{
  "init_std_router": 0.0221,
  "lr_router": 0.0009,
  "norm": "rmsnorm",
  "norm_eps": 1e-05,
  "tie_embeddings": false,
  "beta2": 0.95,
  "grad_clip": 0.5,
  "seq_len": 1024,
  "train_tokens": 358900000,
  "steps": 5477
}
Below are experts of layer 7 (counted from 0) of a mixture-of-experts language model. Rows are named gate (a neuron's input weights, with its number), up (a neuron's input weights, with its number) and show model dimensions 96-191. Each number is 200 + 30 x the weight over its row's rms, rounded and kept within 0 to 999.
Before each expert's rows: "mostly gets" lists some tokens that are sent to it at least half of the time; "gets" lists some tokens that make up at least twice as much of what it gets as of all text. This comes from a sample of Wikipedia text that the model never trained on. Tokens count by the router's weight.

# expert 14
mostly gets: " These", " This", " JPL", " However", " these", " this"
gets: "-", " and", " this", " or", " the", " This"
gate0,174,208,215,206,148,173,167,204,211,245,231,189,177,253,141,231,153,235,176,192,192,209,201,200,192,200,246,208,212,203,235,210,166,201,111,205,193,187,164,217,196,164,217,200,207,203,170,223,178,207,229,194,207,182,149,159,239,199,240,225,177,218,216,222,238,244,243,218,136,199,248,155,192,184,193,196,200,226,187,181,174,205,189,289,241,202,161,225,225,177,158,212,165,186,237,235
up0,226,159,193,172,174,155,158,197,237,215,252,173,165,121,229,186,185,149,187,191,133,229,198,250,157,141,189,241,233,222,214,254,174,224,217,222,175,185,162,191,196,187,190,230,198,186,189,158,204,210,147,246,197,200,210,217,190,130,134,210,216,220,197,230,187,184,226,256,189,182,239,205,216,221,212,149,247,203,220,215,177,177,239,195,171,190,226,225,197,212,188,273,245,208,237,207
gate1,196,202,228,228,241,240,241,180,216,229,237,159,280,233,168,154,195,222,182,177,193,220,163,233,206,145,161,243,194,178,207,184,173,219,112,263,183,194,170,190,208,189,215,149,191,195,226,215,176,204,179,200,170,203,193,295,149,190,255,224,231,192,208,163,177,167,224,180,244,248,229,252,185,228,227,189,247,213,159,190,209,239,171,198,174,186,233,181,201,227,188,187,182,212,187,205
up1,220,171,202,201,241,232,189,197,229,206,185,195,214,173,212,233,180,179,177,149,212,210,199,162,112,195,154,193,219,211,210,171,196,230,171,214,208,198,172,197,130,206,192,188,213,184,228,220,182,273,196,177,203,107,166,215,226,140,203,176,219,244,198,148,187,197,177,187,221,230,150,276,210,204,218,183,201,183,196,140,249,185,160,148,171,211,128,207,181,139,167,177,210,206,245,258
gate2,202,195,206,215,162,262,226,172,151,169,176,225,203,185,210,190,177,201,179,224,197,215,171,182,202,220,201,198,214,186,201,198,134,229,195,242,224,185,226,154,165,158,215,198,144,184,195,166,223,250,241,215,246,172,166,277,190,139,229,167,216,247,184,182,253,218,179,204,196,238,237,219,169,231,181,197,215,193,140,175,234,225,265,227,221,205,220,221,223,200,209,215,234,192,230,252
up2,167,217,213,193,192,230,197,231,174,156,223,217,254,214,149,194,198,150,193,228,201,181,212,195,198,173,201,212,200,173,161,201,202,171,206,188,209,227,146,208,179,161,199,246,223,223,183,241,214,186,210,207,170,182,274,219,207,197,202,156,199,219,216,231,202,128,157,181,149,200,180,196,210,209,200,248,158,228,196,222,239,202,250,246,212,216,202,207,149,233,185,159,151,181,193,106

# expert 12
mostly gets: " later", " Later", " February", " until", " Early", " further"
gets: " ", "2", "1", " later", " January", " September"
gate0,220,220,180,224,248,227,173,217,214,202,222,224,247,201,175,223,168,192,152,208,230,234,222,213,175,181,205,265,143,254,210,230,222,218,200,186,200,239,210,131,204,228,198,177,194,226,216,235,228,151,187,221,213,206,242,206,202,191,163,184,142,238,113,189,200,192,199,209,240,179,187,201,226,216,190,216,212,144,123,199,172,244,131,192,167,225,205,190,182,155,243,193,192,226,199,228
up0,197,219,214,203,183,122,191,165,234,185,176,152,163,181,138,190,220,237,228,198,197,151,245,177,179,221,208,163,219,192,216,212,203,200,216,195,169,186,198,247,247,257,223,205,233,172,207,165,210,182,207,167,227,245,201,176,233,218,241,203,231,153,232,184,158,233,164,278,212,237,210,187,157,209,106,246,203,249,194,234,188,190,262,141,230,221,207,157,223,234,198,253,196,239,222,199
gate1,206,175,247,193,200,176,179,185,188,196,214,149,239,165,184,164,166,220,231,172,210,185,179,191,190,193,220,219,205,179,166,204,207,270,169,194,190,167,206,236,195,207,155,245,225,193,225,256,205,180,222,185,181,251,241,240,186,203,149,202,172,228,240,232,175,172,199,147,195,235,208,207,204,208,197,222,210,209,175,196,173,213,205,191,179,253,230,268,169,220,175,257,220,209,213,185
up1,210,162,189,195,189,222,254,208,226,244,184,157,190,145,193,168,195,145,238,168,185,251,243,224,190,180,237,197,194,247,188,224,182,166,205,208,189,244,151,204,180,198,220,192,174,217,206,169,193,196,181,230,213,211,168,181,146,175,227,218,278,179,206,185,211,138,227,153,235,220,204,222,187,188,240,173,201,194,197,208,171,214,219,125,201,226,248,176,209,234,192,190,139,230,146,201
gate2,225,231,188,173,187,207,197,256,237,179,227,182,268,207,198,162,132,186,191,181,231,252,183,125,192,203,163,188,218,167,150,245,193,306,198,213,217,213,119,213,219,192,191,176,237,242,201,182,153,184,215,184,190,188,170,250,211,210,215,208,208,200,207,206,245,141,173,218,147,282,195,208,185,167,189,257,224,209,118,177,209,200,190,184,187,192,176,240,157,226,174,207,181,178,210,234
up2,162,232,216,227,190,214,161,212,162,161,190,171,148,212,247,223,184,185,203,224,185,184,232,217,192,215,159,231,187,243,198,201,153,201,218,226,170,218,173,180,158,176,130,184,126,193,265,186,180,157,196,132,189,250,161,163,193,200,164,210,169,201,226,219,186,186,233,185,153,190,260,217,200,179,165,173,190,161,222,182,180,239,236,226,234,203,195,221,239,208,200,228,242,148,259,189

# expert 13
mostly gets: "\n", " ==", " ===", " ====", " www"
gets: "\n", " ==", " ===", "=", " ====", " non"
gate0,195,152,149,253,165,220,188,194,243,220,205,200,215,208,190,183,198,203,194,196,210,220,244,204,203,181,163,109,135,222,188,176,178,212,223,199,177,184,188,208,191,172,190,229,151,217,187,190,177,201,98,183,171,218,158,218,150,245,196,218,240,226,216,197,176,134,209,215,158,168,206,227,198,261,224,193,182,172,190,217,205,169,195,216,211,204,215,214,180,182,166,188,218,216,220,205
up0,215,202,192,164,171,194,239,212,140,201,196,226,218,211,245,135,139,200,214,156,216,141,187,164,175,180,210,244,161,152,200,226,176,213,190,213,220,205,271,202,183,208,219,198,149,215,155,175,227,200,301,215,190,221,210,171,204,210,159,166,186,153,222,224,227,251,171,213,160,241,195,197,264,197,194,235,196,242,204,200,265,241,203,178,221,208,209,234,218,210,184,196,190,185,192,253
gate1,190,141,170,188,207,205,209,148,166,197,214,176,178,223,210,247,195,211,162,180,261,189,211,173,236,173,200,128,239,229,197,149,166,187,181,204,159,204,188,210,170,224,235,156,200,213,162,182,247,230,185,165,202,195,234,192,226,189,224,239,206,232,134,196,236,249,188,185,180,141,141,211,186,263,171,167,198,233,219,185,182,188,163,212,194,189,169,163,205,184,159,191,208,196,220,217
up1,232,172,221,193,179,148,210,210,223,183,215,192,209,220,196,170,198,180,218,222,221,220,248,213,193,211,174,200,222,204,200,238,239,220,162,224,251,254,177,234,272,238,201,159,206,161,163,286,177,223,169,223,220,261,163,226,190,209,176,197,224,227,223,197,202,204,184,223,178,191,219,129,217,231,215,165,209,138,224,220,230,176,182,206,233,172,161,170,176,205,194,194,251,226,226,223
gate2,207,242,209,192,244,235,123,223,211,236,196,260,222,192,174,223,163,208,184,206,203,184,172,213,225,204,176,170,253,247,201,222,206,153,149,213,230,178,201,241,179,199,181,201,270,149,206,193,179,197,243,196,231,183,181,186,250,202,180,204,247,211,209,245,200,209,214,301,219,188,242,130,233,160,211,186,213,212,215,238,179,183,184,210,194,211,228,205,201,237,176,199,142,168,271,195
up2,213,183,182,185,206,160,150,236,199,190,178,183,241,229,268,166,217,203,171,197,170,212,184,227,186,176,195,171,139,163,205,192,208,153,209,220,196,176,195,216,170,181,181,183,152,163,180,204,240,184,194,206,213,246,183,167,176,249,168,227,186,202,227,198,178,227,205,213,153,204,205,239,172,160,233,232,224,202,220,166,191,154,212,230,219,205,187,269,196,210,231,231,159,222,182,195

# expert 22
mostly gets: "'", "’", " Mc", " Mac", " Bh", " '"
gets: "'", " ", " \"", "’", " '", " Al"
gate0,187,168,184,261,188,145,190,171,218,142,186,259,197,242,175,225,204,203,173,207,215,142,174,145,206,185,150,214,202,209,237,221,203,193,200,233,157,197,241,272,180,224,196,140,171,199,195,189,158,211,261,220,166,187,178,176,178,196,195,207,189,194,199,237,174,197,214,123,187,258,202,217,199,161,197,179,212,212,181,171,197,285,160,230,183,176,179,182,214,194,247,212,158,170,176,216
up0,176,231,225,193,233,185,194,182,255,167,232,206,193,194,230,146,225,227,211,219,153,234,197,261,225,230,191,214,174,158,218,177,220,200,202,200,177,211,129,222,212,266,235,164,209,222,159,150,201,171,229,202,161,285,203,229,177,190,207,191,233,201,168,264,168,183,208,182,194,179,181,215,209,132,160,206,153,187,186,237,192,212,222,168,185,248,231,199,197,224,191,201,234,200,128,239
gate1,181,236,209,220,248,231,213,221,193,259,176,229,195,212,237,215,195,176,236,187,213,214,173,218,212,191,203,192,204,287,180,183,186,219,175,180,250,198,218,210,169,205,203,212,173,163,214,180,207,173,202,201,174,217,203,195,216,187,246,167,242,181,237,163,209,197,248,281,216,232,232,204,201,228,206,142,235,195,211,262,192,196,204,146,199,173,228,170,196,232,165,156,156,213,221,191
up1,229,201,196,179,155,175,260,186,199,221,159,155,239,184,227,171,250,208,193,224,225,159,230,193,182,212,210,196,199,202,192,271,205,208,230,213,176,229,200,238,245,177,201,201,197,247,211,186,256,223,247,242,246,218,198,188,227,219,200,221,216,215,162,198,190,216,192,187,178,173,160,221,193,155,231,207,196,209,184,178,217,188,172,234,185,186,148,171,182,201,217,206,253,237,158,222
gate2,213,217,196,178,181,175,182,220,209,215,197,216,265,244,229,212,181,216,182,167,183,211,160,264,185,224,186,182,206,231,178,200,175,213,162,197,172,164,233,209,182,201,183,290,200,208,149,196,133,176,188,221,131,201,194,191,168,184,153,214,177,213,260,222,225,213,237,243,173,119,229,158,158,212,251,195,199,229,186,284,204,145,210,235,169,206,196,174,232,167,198,205,176,212,255,226
up2,203,181,193,199,200,211,222,158,192,212,225,264,231,230,172,200,180,218,194,201,143,200,158,236,233,175,197,176,178,183,200,168,223,147,135,203,200,170,194,214,143,231,201,196,212,198,174,217,179,184,215,194,149,262,283,220,142,233,178,147,215,196,198,248,167,205,227,167,215,158,220,159,128,207,224,209,176,195,137,241,148,254,220,211,133,208,174,211,218,186,194,160,216,178,179,221

# expert 7
mostly gets: "ph", "et", " ph", "met", " Met", "omet"
gets: "et", "it", "t", "ph", "art", "ot"
gate0,211,181,202,179,224,213,167,228,234,200,187,221,204,193,133,143,232,178,224,214,204,186,182,221,176,221,138,246,136,166,189,159,192,207,195,231,178,203,214,214,222,221,195,208,166,158,213,194,201,218,211,202,192,209,196,211,194,198,182,210,217,174,178,196,259,161,187,160,199,208,170,228,185,192,169,192,172,209,157,222,195,181,164,197,187,180,185,203,140,219,193,221,139,229,215,217
up0,208,211,229,230,201,235,182,165,160,228,204,187,142,234,185,145,172,158,197,133,192,163,207,198,259,204,214,184,169,208,163,196,187,185,209,208,170,213,185,219,252,215,185,240,197,204,213,220,171,182,206,203,160,207,196,210,201,210,195,211,204,200,215,246,247,185,248,233,172,165,196,165,165,202,202,208,246,197,206,223,209,212,204,224,247,175,212,134,139,129,165,207,116,199,200,232
gate1,198,239,161,219,167,234,227,198,187,179,184,221,186,151,137,216,184,160,246,172,171,161,183,192,222,184,190,203,225,223,158,210,183,232,153,199,176,166,211,231,200,247,148,224,196,137,193,229,200,181,240,167,223,191,193,222,184,257,168,207,214,148,213,211,190,162,235,244,230,165,162,142,119,248,207,249,178,159,139,196,203,204,174,214,249,168,219,198,195,199,168,199,213,218,196,173
up1,234,177,192,230,207,222,176,224,165,206,187,232,187,204,242,203,223,224,243,168,209,195,194,171,224,185,168,184,241,175,191,190,163,200,190,230,208,233,183,237,166,209,198,225,168,208,157,184,201,217,216,206,191,195,267,198,225,251,188,198,193,171,194,202,202,178,164,247,148,217,243,210,140,217,186,231,201,120,231,203,183,205,214,164,212,228,232,201,190,195,203,185,177,217,223,212
gate2,173,176,269,267,187,233,218,199,193,203,208,254,207,162,210,242,256,233,210,217,189,208,221,207,268,181,206,166,185,245,174,204,208,200,232,215,186,190,237,203,151,179,181,216,243,159,150,230,162,172,169,205,179,220,274,271,217,217,201,236,240,257,215,151,190,195,221,197,167,221,159,196,186,237,250,199,175,229,192,206,162,210,187,181,217,218,201,182,183,181,193,212,207,193,157,192
up2,224,217,260,188,198,207,171,238,218,147,177,193,211,210,150,242,197,231,193,197,144,178,202,202,268,193,157,206,239,188,251,203,240,208,217,215,205,199,185,166,237,235,207,178,183,220,251,198,257,160,246,176,169,223,161,166,228,181,203,201,194,150,210,195,227,214,241,141,189,209,244,186,203,156,196,178,202,188,215,218,206,225,253,204,173,190,181,175,233,181,258,247,233,200,231,176

# expert 31
mostly gets: "present", " Spacewatch", " @", "avy", "imming", "AF"
gets: " be", "2", "3", "ing", "5", "4"
gate0,194,207,98,209,242,132,211,215,192,183,232,149,220,206,234,194,207,223,197,236,197,223,179,226,232,181,157,94,196,165,173,184,186,186,242,204,201,204,193,159,196,155,186,171,218,202,164,198,206,175,226,183,174,247,186,174,150,178,171,228,183,179,164,299,231,214,234,214,229,253,168,183,211,191,195,165,215,166,187,214,216,143,204,224,200,216,224,232,260,238,147,199,169,166,231,171
up0,232,132,198,148,170,200,185,221,204,210,155,128,223,169,151,190,207,208,204,283,152,244,185,214,155,174,168,224,189,193,161,184,179,190,180,242,183,187,166,210,203,172,187,164,206,182,244,187,159,219,132,209,230,177,140,195,229,246,178,180,194,184,170,204,171,176,224,200,227,175,147,174,236,184,206,199,178,234,249,173,222,170,235,247,221,227,184,194,133,181,211,210,204,139,179,245
gate1,248,184,146,222,187,168,178,216,192,182,190,170,198,205,191,205,211,153,203,251,196,201,207,265,153,186,214,239,275,205,165,176,215,207,213,228,216,159,220,178,247,179,206,155,201,205,210,147,192,177,141,240,200,214,158,204,162,147,204,168,219,224,232,203,186,170,178,233,206,179,177,236,239,150,203,180,130,187,211,172,273,219,191,217,200,178,160,222,208,208,233,237,215,185,229,197
up1,168,226,225,245,207,213,201,156,218,139,154,213,196,220,243,251,215,211,267,238,184,185,188,283,177,198,225,187,202,223,202,192,195,165,182,192,250,176,197,225,196,239,215,231,218,186,235,205,148,211,212,203,172,204,222,244,137,190,217,171,268,178,246,221,196,216,261,242,162,191,200,221,169,207,164,180,216,141,193,161,226,197,231,210,216,232,219,247,154,156,174,213,132,223,200,215
gate2,154,226,245,236,193,175,185,189,216,177,260,195,213,163,185,215,210,233,177,181,163,200,263,160,194,224,236,190,190,192,206,209,194,200,205,204,244,170,188,190,179,193,132,185,229,160,172,162,159,217,158,196,203,190,229,242,148,223,194,220,155,196,254,202,199,190,240,283,187,200,211,205,199,272,163,204,224,191,184,185,191,155,215,219,233,190,190,214,199,165,158,204,168,195,200,243
up2,181,260,161,211,168,199,173,168,226,224,203,164,183,131,206,240,187,171,199,182,184,186,209,207,191,159,191,126,238,207,180,184,230,187,252,187,213,150,194,211,200,184,220,165,256,196,210,202,224,153,194,227,194,157,195,184,212,170,220,150,207,159,156,139,164,155,133,233,208,203,187,192,243,199,193,176,283,180,148,186,219,206,234,190,232,219,198,212,198,184,221,232,231,178,199,209

# expert 28
mostly gets: "mad", "id", " Az", "erbai", "tar", "ñ"
gets: "id", "z", "ad", "ig", "at", "g"
gate0,178,229,131,204,179,203,190,203,203,188,151,181,212,220,210,228,224,201,122,231,196,220,237,201,173,163,220,189,190,176,227,147,214,190,203,230,173,230,206,196,216,185,215,200,159,212,247,198,235,222,238,238,165,159,216,204,183,216,247,205,235,160,168,207,255,203,166,235,199,234,228,240,226,138,181,233,143,154,140,216,242,203,216,165,208,198,224,206,196,211,161,168,245,204,234,219
up0,185,164,108,167,212,223,188,187,169,209,212,256,241,214,157,239,228,222,196,236,225,221,204,183,209,244,228,199,182,226,212,196,153,198,172,215,143,225,194,174,252,188,241,193,205,212,190,230,174,173,156,165,201,188,213,259,223,166,200,254,210,211,147,196,175,200,207,167,199,216,144,194,183,206,167,213,159,176,197,213,223,216,238,190,159,213,203,192,217,207,210,181,164,218,210,219
gate1,209,175,228,209,210,145,214,188,178,145,270,265,219,239,172,196,221,242,160,213,184,207,166,210,195,209,181,239,183,180,170,221,150,266,195,202,188,193,212,192,188,190,184,214,217,157,221,233,174,185,196,155,195,207,220,247,193,154,188,219,243,234,217,198,200,141,199,180,160,204,206,196,158,184,152,167,160,211,262,158,203,189,248,298,229,167,221,207,219,226,234,190,188,185,184,208
up1,211,166,225,238,136,186,201,223,204,211,196,195,230,223,214,220,231,239,198,206,186,178,235,241,227,250,201,166,247,191,204,212,186,286,173,213,267,206,170,175,173,253,247,188,262,267,237,199,169,200,187,196,225,184,189,252,142,197,239,211,245,208,195,236,174,181,207,225,177,204,165,150,199,121,256,219,165,199,241,193,219,197,167,129,168,184,239,176,183,218,236,210,228,166,224,215
gate2,214,206,133,175,199,154,237,165,203,148,222,227,187,150,220,175,214,169,211,230,211,213,150,179,178,139,217,183,190,230,182,114,195,202,191,242,222,224,173,181,178,177,176,202,213,223,225,202,144,227,191,198,171,207,102,214,193,220,216,245,208,224,212,167,180,194,165,242,215,205,187,170,248,184,189,152,200,197,227,222,211,164,257,218,199,183,209,181,185,195,205,238,196,218,195,194
up2,242,205,179,208,191,230,177,233,151,171,248,282,220,159,205,180,247,217,180,218,221,165,207,168,259,217,167,168,216,263,171,222,192,226,196,229,213,220,179,219,188,213,172,165,224,209,157,207,206,226,236,188,184,196,217,226,230,201,203,225,202,210,210,196,208,199,203,204,211,189,211,213,228,294,163,240,194,204,186,171,144,231,180,239,183,214,231,193,199,169,177,226,189,216,243,227

# expert 29
mostly gets: " consists", " Legislative", " upper", " latter", " consisted", " finished"
gets: " ", " the", " was", " The", " is", "The"
gate0,209,176,202,255,227,207,227,198,208,216,155,218,260,147,206,221,178,213,200,137,200,268,259,171,199,177,129,221,213,220,230,196,235,232,194,212,240,190,214,185,187,200,141,160,142,220,192,209,161,185,198,191,223,189,195,232,188,189,220,223,228,195,250,194,212,154,182,176,213,235,210,207,182,172,218,227,212,235,217,186,193,243,155,201,152,209,192,172,173,203,225,170,216,200,185,213
up0,179,228,231,209,186,213,194,176,236,192,230,199,222,230,182,232,185,156,227,218,209,215,220,237,240,172,237,174,222,209,248,165,155,158,194,177,172,206,166,164,238,219,195,264,209,190,181,189,205,215,217,186,218,242,181,198,215,167,178,239,160,203,212,210,146,222,217,249,239,203,232,252,170,193,209,183,150,189,154,173,142,214,212,228,183,177,202,197,215,186,210,211,248,201,209,201
gate1,211,223,169,168,198,251,185,177,193,207,149,216,221,151,172,220,199,202,246,180,140,192,180,199,151,182,234,164,178,179,187,222,178,186,206,212,150,172,188,229,161,175,198,240,178,171,145,225,181,213,215,248,234,239,218,208,210,199,221,195,241,178,207,187,236,256,255,208,175,241,230,150,236,157,155,175,203,239,163,241,231,223,234,174,234,187,181,225,243,223,190,223,209,211,222,213
up1,189,174,174,250,203,184,191,190,179,193,202,215,198,155,246,161,212,206,228,187,200,230,226,206,239,162,213,243,209,142,178,219,157,211,183,230,248,225,189,199,244,142,239,183,209,212,256,238,203,217,178,176,196,145,186,246,186,188,126,193,203,209,171,229,223,242,192,213,174,211,238,216,162,221,239,148,177,169,194,206,166,194,168,231,210,182,239,191,160,169,173,139,197,247,215,231
gate2,157,159,222,211,183,177,151,260,157,233,177,198,190,206,209,178,201,202,234,144,192,208,185,165,227,209,200,203,170,219,218,187,181,258,164,194,213,186,212,204,211,189,207,213,160,191,202,194,174,173,212,164,207,185,208,217,121,203,166,177,217,198,220,221,214,217,240,176,162,214,185,204,196,160,192,211,207,132,238,220,172,172,119,221,249,172,165,190,186,259,202,178,242,165,212,186
up2,198,220,224,271,212,203,212,170,129,204,182,225,170,225,185,246,201,166,152,200,232,187,206,245,265,188,168,168,164,271,216,235,217,200,225,220,208,216,240,240,174,240,214,175,108,192,229,215,226,184,259,186,169,143,169,181,211,231,226,205,214,134,156,221,238,190,204,176,186,223,155,211,196,192,176,215,194,200,217,215,178,215,112,241,158,169,245,249,217,223,233,184,162,184,191,168

# expert 15
mostly gets: " Length", " Apps", "|---|---|---|---|", "Scientific", " Clade", " Height"
gets: "|", "-", " |", ":", " •", " /"
gate0,210,200,187,233,208,216,198,216,194,168,219,174,178,228,205,238,215,186,215,187,153,253,236,209,177,198,228,217,259,161,216,148,177,191,190,209,181,190,153,215,193,201,208,199,199,152,191,202,197,170,133,178,235,182,166,236,191,231,219,200,216,205,152,186,178,142,186,214,190,231,260,188,219,205,213,164,219,236,215,202,216,137,238,185,188,192,227,206,175,256,132,222,258,130,184,197
up0,167,216,208,217,190,222,169,193,209,214,168,222,261,209,165,233,169,163,292,212,177,183,220,208,195,262,205,203,182,211,203,174,214,259,190,167,155,168,161,220,199,240,181,227,182,213,213,229,181,191,202,217,217,178,205,180,229,158,220,168,203,161,220,200,207,195,209,247,189,176,169,108,151,242,264,155,222,217,212,201,180,190,188,151,211,227,200,200,189,194,205,226,201,116,173,255
gate1,187,196,189,219,232,227,199,218,178,232,256,176,256,164,201,172,146,201,219,183,211,173,218,229,216,194,211,137,234,209,167,179,174,224,202,229,177,209,227,171,170,190,199,231,186,184,190,183,212,206,187,213,203,206,235,231,194,144,218,242,214,189,175,163,169,193,189,215,210,267,197,198,249,265,200,220,229,196,248,89,187,145,165,211,217,215,217,190,163,193,154,162,125,203,181,191
up1,185,209,225,105,194,215,140,155,216,218,163,206,192,171,167,183,205,164,179,216,178,225,191,213,186,244,224,208,149,219,217,190,190,167,199,159,202,218,233,230,203,189,214,209,285,221,274,199,191,220,240,161,219,213,188,166,191,191,209,185,178,216,205,190,206,175,190,206,167,168,162,106,172,125,197,199,218,189,184,261,174,208,186,187,183,235,223,189,123,192,231,166,204,184,206,197
gate2,211,142,138,252,209,267,229,269,204,227,206,196,206,175,172,243,251,217,200,215,237,248,166,204,200,196,193,193,205,218,186,203,179,197,245,181,167,234,189,161,159,146,220,218,88,189,217,143,146,190,187,199,185,167,184,189,215,232,192,187,234,201,218,128,238,213,186,150,205,235,229,220,154,202,214,238,198,213,145,203,191,165,211,173,197,221,216,192,210,214,226,167,182,248,194,240
up2,176,218,194,192,234,238,219,193,187,188,163,200,234,151,243,197,204,210,204,170,197,233,196,167,213,198,192,232,248,232,201,247,238,145,253,171,148,207,252,188,190,184,144,161,226,232,208,158,157,213,181,217,185,207,194,203,158,175,220,235,192,190,269,223,202,191,213,196,232,266,193,178,145,205,221,218,197,176,218,246,214,182,143,195,161,215,211,205,192,180,204,201,220,226,168,201